config.yaml
num_hidden_layers: 14
hidden_size: 128
n_experts: 12
experts_per_token: 2
d_expert: 128
d_shared_expert: 0
hidden_act: "swiglu"
moe_layers: [0, 1, 2, 3, 4, 5, 6, 7, 8, 9, 10, 11, 12, 13]
router_score: "softmax"
normalize_top_k: true
routed_scale: 1.41
balance_loss: 0.00322
balance_bias: false
init_std_router: 0.0399
lr_router: 0.000387
num_attention_heads: 3
num_key_value_heads: 1
head_dim: 32
vocab_size: 8192
norm: "rmsnorm"
norm_place: "pre"
norm_eps: 1e-06
positions: "rope"
rope_theta: 10000.0
rope_fraction: 1.0
qk_norm: true
attn_scale: 0.177
tie_word_embeddings: false
parallel_block: false
init: "normal"
init_std_qkv: 0.0188
init_std_o: 0.0
init_std_up: 0.0188
init_std_down: 0.0
optimizer: "muon"
learning_rate: 0.00796
lr_mult_o: 0.85
beta1: 0.95
lr_head: 0.00825
warmup_steps: 50
schedule: "wsd"
decay_fraction: 0.689
decay_shape: "linear"
final_lr_fraction: 0.0
batch_tokens: [65536, 131072]
max_seq_len: 256
doc_mask: false
train_tokens: 525600000
max_steps: 5703
dataset: "wikipedia_en"
Below are experts of layer 6 (counted from 0) of a mixture-of-experts language model. Rows are named router (the router's row for the expert), gate (a neuron's input weights, with its number), up (a neuron's input weights, with its number), down (a neuron's output weights, with its number) and show model dimensions 0-127. Each number is 500 + 50 x the weight over its row's rms, rounded and kept within 0 to 999. Numbers have three digits each.
Before each expert's rows: "raises" lists some tokens whose logits its average output raises strongly, later layers aside; "mostly gets" lists some tokens that are sent to it at least half of the time. This comes from a sample of Wikipedia text that the model never trained on.

# expert 1
raises: " in", " the", " to", " as", " with", " on"
mostly gets: " who", " it", " which", " they", " season", " she"
router:562466462514565436503522539495483517476504458436523470415493526497509464393551524506491427393424485417591512475471469511520535500567460605505556477513560482469584432485557519488609546441414448520560476513400528601481493553494544430559556479578498552525502524526575569482597482473413512481541464516548447463549516576552464471498575371565479546490562454509473549549564541492522426508509
gate0:471563618356498445438555498479549384523424519486501526447488482425451524532534565461585451506502476523544502529536538565518484487457434551524499515444497463487467462412526511483551482458592489482481522507426443413646485502533502508543584568503526486423476518417455531518477611371480478444486484550466544465503540548403417515476476552435480436492511503485524408526517494558519460555449
up0:481492550504492524582517464445476424535586486504500459531555518530560516499472359462507553495574390534427459589460431488485459508485504466494430498546622545554485471502600455551482349503482591473499474593584413470463563533506566491527468466536455505534479454548528575555451452472524570508511475467528622541468510507448567557520507540482495451518498508538493440494430493512531510642498
down0:433568550433489509433456484544460524443563437540496497502501508548523482501545547521542547561483488501504519544503498481492455491386454441401536596601479480460510617575604518545469415497503463504510525487526487492462476490430513496403445513491455395515505420523442472518429540564495492516482549440424551511444481549397452500581464475472531502588474411540557457502404660453506499511561
gate1:471444530518603533580458520477534555553508397535523482482498597526513453566591429590418489469456552400451556517526449541529414447477510499560464498568496560451521515536468483430552508443531515557503514512462579534591504412555502444490554540466471532471478525467604470509532566495456417542496517572501523427533449370469452557506559441421486480574413484568410470537461496522539499494551
up1:403491501484489601537550536491482454485451482498499438526434408584413433449497427446409576562555509618499480482533579570463524445469554597527441475462481603427467543505475505510517495523496470503444542470384536512453531554417430574489501538537465472529492459506472508456458504456511532488490481482444474535517507506458523546561571468654452541480574448465485530422476458506586477455396
down1:492401548545433453499573520594493480453525513463564491508531515480487465476390548484464339469486422454528516426501592452594533579454432593495536526496543538559588498519543503529434537489418513566518537489517509614469502495589480449388470496492510533552552458515479490420488418420427457513537532464514480532577513464534471460543476539577518589550529462507444491530557431537515548448507
gate2:515516577505501591406527493424471547415472463500612419500455502486502525445571496441484553468509392543441464456484498429459430600555459483461399522496502412539455558499595506511570436547576511486517515464548476463470551533507451449519494525510431495487506483432552446441482630428410472456517471469571531495398480566480497439446463466549463455439562557518406471559473432504484535522519
up2:535460494416422475482457455477521543565515462556477514469433448401471503493515486546504515571478487435520563466417484420524564553553487496501548488478433389554493550584515408408527467440441571518561518497574442483548548473545583465521512482548538415420481444441505505513477549509520597471463531473414461539456529494451403443326482469439464497528477585536419482540508502575503461490522
down2:456535453523538505452502484409498457506512486563571448583524478538558473467540489538554540532425417482534582451497509591562517531483533515582443385404540493412496527394636523518487545560459527481437447520415598569569562498518485422429498548459428465470508493460506495589490464499486511427533453577521492482477524551483455446515445427479409447562487494429501517525480460579497467594479
gate3:472345540464455507513519491555431518546539407518477554511572435491528515584448531542485457487570500504547523580539443572459499381551473530474389528567520580443544457487494408525564501557543532428487455436419543469470543587608500490554443530496531571450463519504509485488437559500442518541526512464468513484493579516512579512507456555441529375516567518426491566479487471541501505574427
up3:448578460483494470507581506512581402537482468530451462390549500503482516469365473434413485543441528497589504426540474432539405571551541477533605471469434423607525460500511557415525516414424517595518443475457530509457486539492495585535535463514452488488459510481563410503506439494586506508476511526570491483541503502576429527447520567478523526554602428547563482502492537503454515564490
down3:509481486530540555544584475511539509473523599531492476560425484504484529533555517449528458542575525561515576529561506566476540493502456543579424444460565591438528380483434481552543393548493517538474547491626532460547504445581535539368436531511493488432525476473498542569542529492493451465539567518518608439536498525562462470539521559481489412520512571457514546385544482477407522429463
gate4:480492478402509437457554527468495510499505595496494567485430493523508494483504416509546508492502485575449499553511553518558508496437493530556407511522449501420480494544607551492527468522524469535510495470430537482518479560561552584546477572494462440482546583509512571476501600480343430484429547590469577574502511513501450458526575379450434591579485580562580476512553547576434474455504
up4:471475516502485663527417398564414561530535534529520477524603430511509559517452495526516584471540446445439423522517411476507489468549534511460442409471396529484591492523558542466581449509438644488446492517461474508478508539452493549451431502566509420492481500453522477508475519479603472457485412490528514494404531467432551473463504552474490444509433485518458538412497418446543470467463
down4:430532529389489550547517467550514466525585486494631502472501420561456525471532499502508439395535418475546446552542555501401455478515484478431492481501445440567600485611521568538494504517476477529493495477553568478511500578493578533473497572583460480477465470497537518491540482464469520443414437569451510594487564559541519503473599544531535507416432527640524567524522440452486509438567

# expert 7
raises: "=", "Population", "|", "German", "During", "Scientific"
mostly gets: "\n", "\n\n", " \"", " re", " “", " Clade"
router:496479487518564501509471485536494542561543516588578486510576484449487481535496527540527554566428438414438524565576513510420513459508531456569494449490453502434540455410553474586536526567481499448422488512487559458505493518584461488418530428471404574465561498420470550475526516481457528430438480548595556505513490597488528543504458547513563420583515510552592388433508555493380534407501
gate0:506537473527506501360501547477508516495386533515526529460532522496522622517501563462524540522506490579523496447550527424514498583561411514473555468438440429450524601449524551541510522523511597496486531519589538504512455544527532484602533438532433499501540472517533452534611504503588488457450526518443570593523527493464558453527550454475485506430537507536499534494422584539308444490491
up0:578415415435501451477506451412464462521486485529547575544557466465437447483498509543530481499464522527458480541503443506525475525470525509551476496422547567516441551523348434496554563530503528606473525591504436500457580474543583483527523501458476484342453519534521466542527445426510503553484499571465495462631422585611514535494479444447498584496441499521426474514479456508471590495543
down0:514444499456565525422515462514459530474463489539576447566466526444398546469495498495504466462635497522452492496543511466461514388378410527487404457428505532472483496543418494504477576558468504459490385487509512443444589484576496500476533510546504491533554601512485658467541538558452602567522493493466475477604573517481562497469516465442524526489509552491505472399495431488475530553554
gate1:490563482360473542542553499485444472465430470527498541528503542520457516499424488541489545472495438532587502582670448484500464522459528488525483596569487599536520505474548452564517503468428520541428428433445473486526442509485531518401459509615472606546542573530488471478453488539516504458532544657514458466464554525482481574479522541498506481499516442505485434470387502494411478424527
up1:474458551575555535508474486473572569501500588527574484532521537436434477549572480567570425481474554510538486431487501544507457496550523436501522411428358487508545443391533462488461375490580549548587506602427483587540472501509459465530512507508496571426519388464510487468529454489379534499441425522513476522453522564468472525580534575498527477512556535503582530441493485532543504560538
down1:450535494481636485531526485510588483553519505577484507487516498513536539535532519463580487546565533468469475461520590525488492453490449554520465432503540416504510509486483567498501505602542462720503471400486504512576421509489472567486557523487566480509433567415501521406544488537501548492575472473475557458453566569516515513472357463498562523508468488545477524479605558515578421484496
gate2:495534517604494588478464434517459462423515456536493486485546501478500570558630436482577463501512488447500573420564474511435591512451456447538522472523493581568569509510568489558511533523435491569507501524425511495535498520529439544445580460518427487564565511610424524506432444452440432449511532508535493507465583576449555599449530417465542501507551463525557408565497510499463430392500
up2:526434474487567424494485524491572552529505556540559540550490493497567515486463527574469539462499584597458507538604527460574509495513470528537380524455467467446467511479452519475511456509604499603537482565535540460406527550508531413531398526525578469462528481504602452524608501588509606472568476527439478486493545470534448404556472547622515417470525568546542525484506503501557519538566
down2:461558458509507483509467556463507532410574475455583505495513542511518512491575485562485502433561561541570483338517461513562563543477481567514555534511408559527469571550480455542489451547487542613407582431455505502512559500533574555509493499536491498492390531545549438496386536453537554535515484483389502506513475399519414514514477481431502474424512578463507534510570563416484506502597
gate3:528576471490455503442438460530539457653488470533550490540487450401586568483515542501543517395506377546577570612552421561530503445509478502490349499436528574486467518472509473571512487588523484523536503420461473419514570513547453484573514410589503467519478461426499486510545464462516452484467470487537477508492511550553422596479424476458497536549460457560505476449509489485517569531474
up3:474539486466483457473468470570514438593456448501520528623493520409537515489521492590542518393526527554551503561587473514528475468451413448454505535371470502486397488361521506474503489591456461407390372470525534463509441516498507539566559450547485497517493497501467478508525433519463534452530441505518431521502497532604515539500518496489528507466561406549492448417429471429575501536450
down3:395541550476477590530447397560541534505515479522521487509452455514511544499452477493465448438482470486529363436582597563473464458482564464524546559521549502486473463539441471509502488476520576463448529525491463474502537505549563614436469482472423496487524440542524384677520493482480528490475507472520536561556504528432570464472543530525450488404372493524515533501543505526431409574575
gate4:484465471495505446466560521571501510525432528551463429396512557497490490501537441525496588597493416460481514483503488456456589488445524519567411522501559483415578459476586480461549542491475572545434465493499500395527480555499431553523525383523504557526574458470622439520522484494443401483432464583595534450446476599540507500539507496485564514495579539518604401485538504496485549439480
up4:502574504504464580534482458392565515416547493422613558596500463474531527460463565485586491504514530516542407527589549513556413535528513579453577468541427618580425551508496490540456481513460459530489480485441514630417506519511543470456448610451453433530430525554477591474449538535504541530505525482466470530457545430480458452500509510495456526494424484461457502483503438493520388520540
down4:485551574475449463448499503501498529592520495536565447452430524567521476544530485471439423423442519580606559537449525436495382590445441473466592540489521494459462487472492553487455574459523534474570493360503463454619528521473505469515559496568501486532527585447513509569520461448546515483553484428436491478464490550475510411481431467496492413485461552553443607548419541456587515509467

# expert 6
raises: " in", ".", " the", " to", " as"
mostly gets: " been", " not", " be", " played", " used", " found"
router:554537437439448541457465557481578478544543557485552476502536513566492570506517526453467419488509444533510573508505437470599545445560483422543518456549520452511506477577454485523505498458443479512405475437513462470477601471504448393447390406492493530519542521540476426523480530531556434439464526414444535445520474589470496493530495479488520497373456519417570552542395361571549466533508
gate0:514531500447553515526490443462533436529423538520421446463574495481542488532532490442574522480472395441505475514486512532596585519489434400516465527497500590386534435589523476479595434451548550550448412471468546532506530501460542448499485421500469537452564511476423532487529552506430444507431483590561565499464454512629514470478391494515546531522552566563502549477467493498429535526626
up0:525444469464509485404513418542496510444486455417479500475591431581549518507528594587500528409458466535493464507383487517586451565434542429586539455431473524466468564474519481502468515512476479462463494461499529494524463474536588581540621442492427499531590463530500534482474538531487513492514504471546683508550599441556592510458455468567556459457496522548558523495460472505474535475569
down0:519479501477480456481363483525457552432614450646581530445530503513465497476533461435559439495449457500434496463512468457523477520491408523502487432483518480552330435488537511524518528495561485556464609524496432546436541494438502461501518567574502498448540556495481463520484461509551505513498522492558460534551507474603534452529511527461577517434571600527449463438493573566439538406427
gate1:568483531485559454560500444450473509480662621526519441473560566528484537485414566474519474460505500462532587541438511528491479478454404444535488446524573432528509558581464456488492535481445531553518432521399573450479518498505465412480457436490456566550554484460552497538489587494549470490439453493473442463434412499550537446528484472395507515516494575503591402474481517465593441513424
up1:470487602404470616498548525421567533520509455470473593575457441464593447478575532471482525518520522473560491527501531570518459536593502472408544513455512443563531441387396526477514474464581452523516534517453444533503463376513563588496522532509596516511466454489560457512577595410439494529478501479526524595545483402493488415518504441480484511532467530525509516465485453435504426520465
down1:436516483490491577556484492438523460581474472453555550514548461436564467628507405556438485617500537508575421557587511431496557553584535506413520527456486495506600480526538497476584492527529523540570481465470549425524501457513569465535517541557545458485445551542474422514512476471535488556500548515503500584494550555539478472416528490496486521404538524490513552594497500464316550435495
gate2:576480469525486503507462491456487505433433480450422443490489467506564545587447502466512451466531438449507566486587434532536549463531454533514545442517540589491541540520538552573580413522495495478449519491509540479429416531410573538462523505509487457571567468460495407513544572458501514582495587527452569470625535529538515527505370543416536390434490469515509453452547407548478454421431
up2:460434464477527461477504453409483539557450447481408535500451499422511531453585542519515476523518494528564428540494575546441425431497493489416500522471489445437601587499403542500459434480514450597548567541516494492499532536418466613610567533504504513507453553437435444449570452522530414580478429499497376539438497527503528476522542504452470540455437496563534535490532556552591483534442
down2:517503505534569497543541425446474530473529478462552333518486443514558495511537512554505478525536462439563479597529529535437543567484522489509522445389498476458535435501498494476537572514463405610521540623544497531608495523560520505475458551564468543503502593495482546534452406419483518480479521557577584472498569474544438513416561508389478529548468444508529459516523472435545471468385
gate3:501621432514564447523421533452513558397450445454562504465508443505544496482602492515444414524585434438494504540437441518535504452511447373410485461539540521499484565500485543521493513482493540595434412456495508509489460493556514469469413412456437513488592479565470463454463483428405470521517464426518536481487500588592515556488493581444581450464489561393505495445521492483519469484548
up3:448464534475505497558477543469515481467539536558468451549514514473577513460475573595484540601481524489513431436422447515507565571446452591607469545527461406515581502527528508391451532513498540497492378525392487526490475495439556445534592494479535516486461467481480562485562577549400542445393505530554452501485513515492466509503516504509465419625464482499537517418508415507496580388473
down3:516578556376541401460422482489539452390422509533479536520497533581666539521470442467469494620537507530499469477518556449576526538572515495475492524473516392443404482447515517482597541518484534500559467415573466530549518477507525516413448559466623490482545521467521509471522511560483482442476482501479432454513474500476478516660516493442509488534512457413495502529560506526468487463530
gate4:555507478440456534456415519489476539466483574513492529486500518542567573531503498437548471502514442560501615406412531505500515481536538534474597630570475512459496562472492443492532462471495431578554405511462469495622473550371563510465440441434575451499447485586518450465460482485433447553516638455432452486461533502475523518512541491529552564502441464530486500395438516491549495506567
up4:421517426567442392548462523435511494546469538556510534425495494554477469513594531409593554540507410495479523539548546492596573518481545563458540464603527504439498416503550471540543471593472629479476511540564552516601510582571537466527464451502471516513493450555551472528485503506478501589449601561447472508513405515507442491538429516532464448564496488528502518566486526376489551508477
down4:436517493487481443415455451526491484458414433416436530491510502443491485457513534489430429465444476458430432513581479426448472492492476557418431494414616493516544519535425478413532518521409556375509528490404514525482517578530432487499490481545431475485555514555495526528519512526470584542538577429462534536500444549483450413533469428548430509500469441582395514433490452524574578528551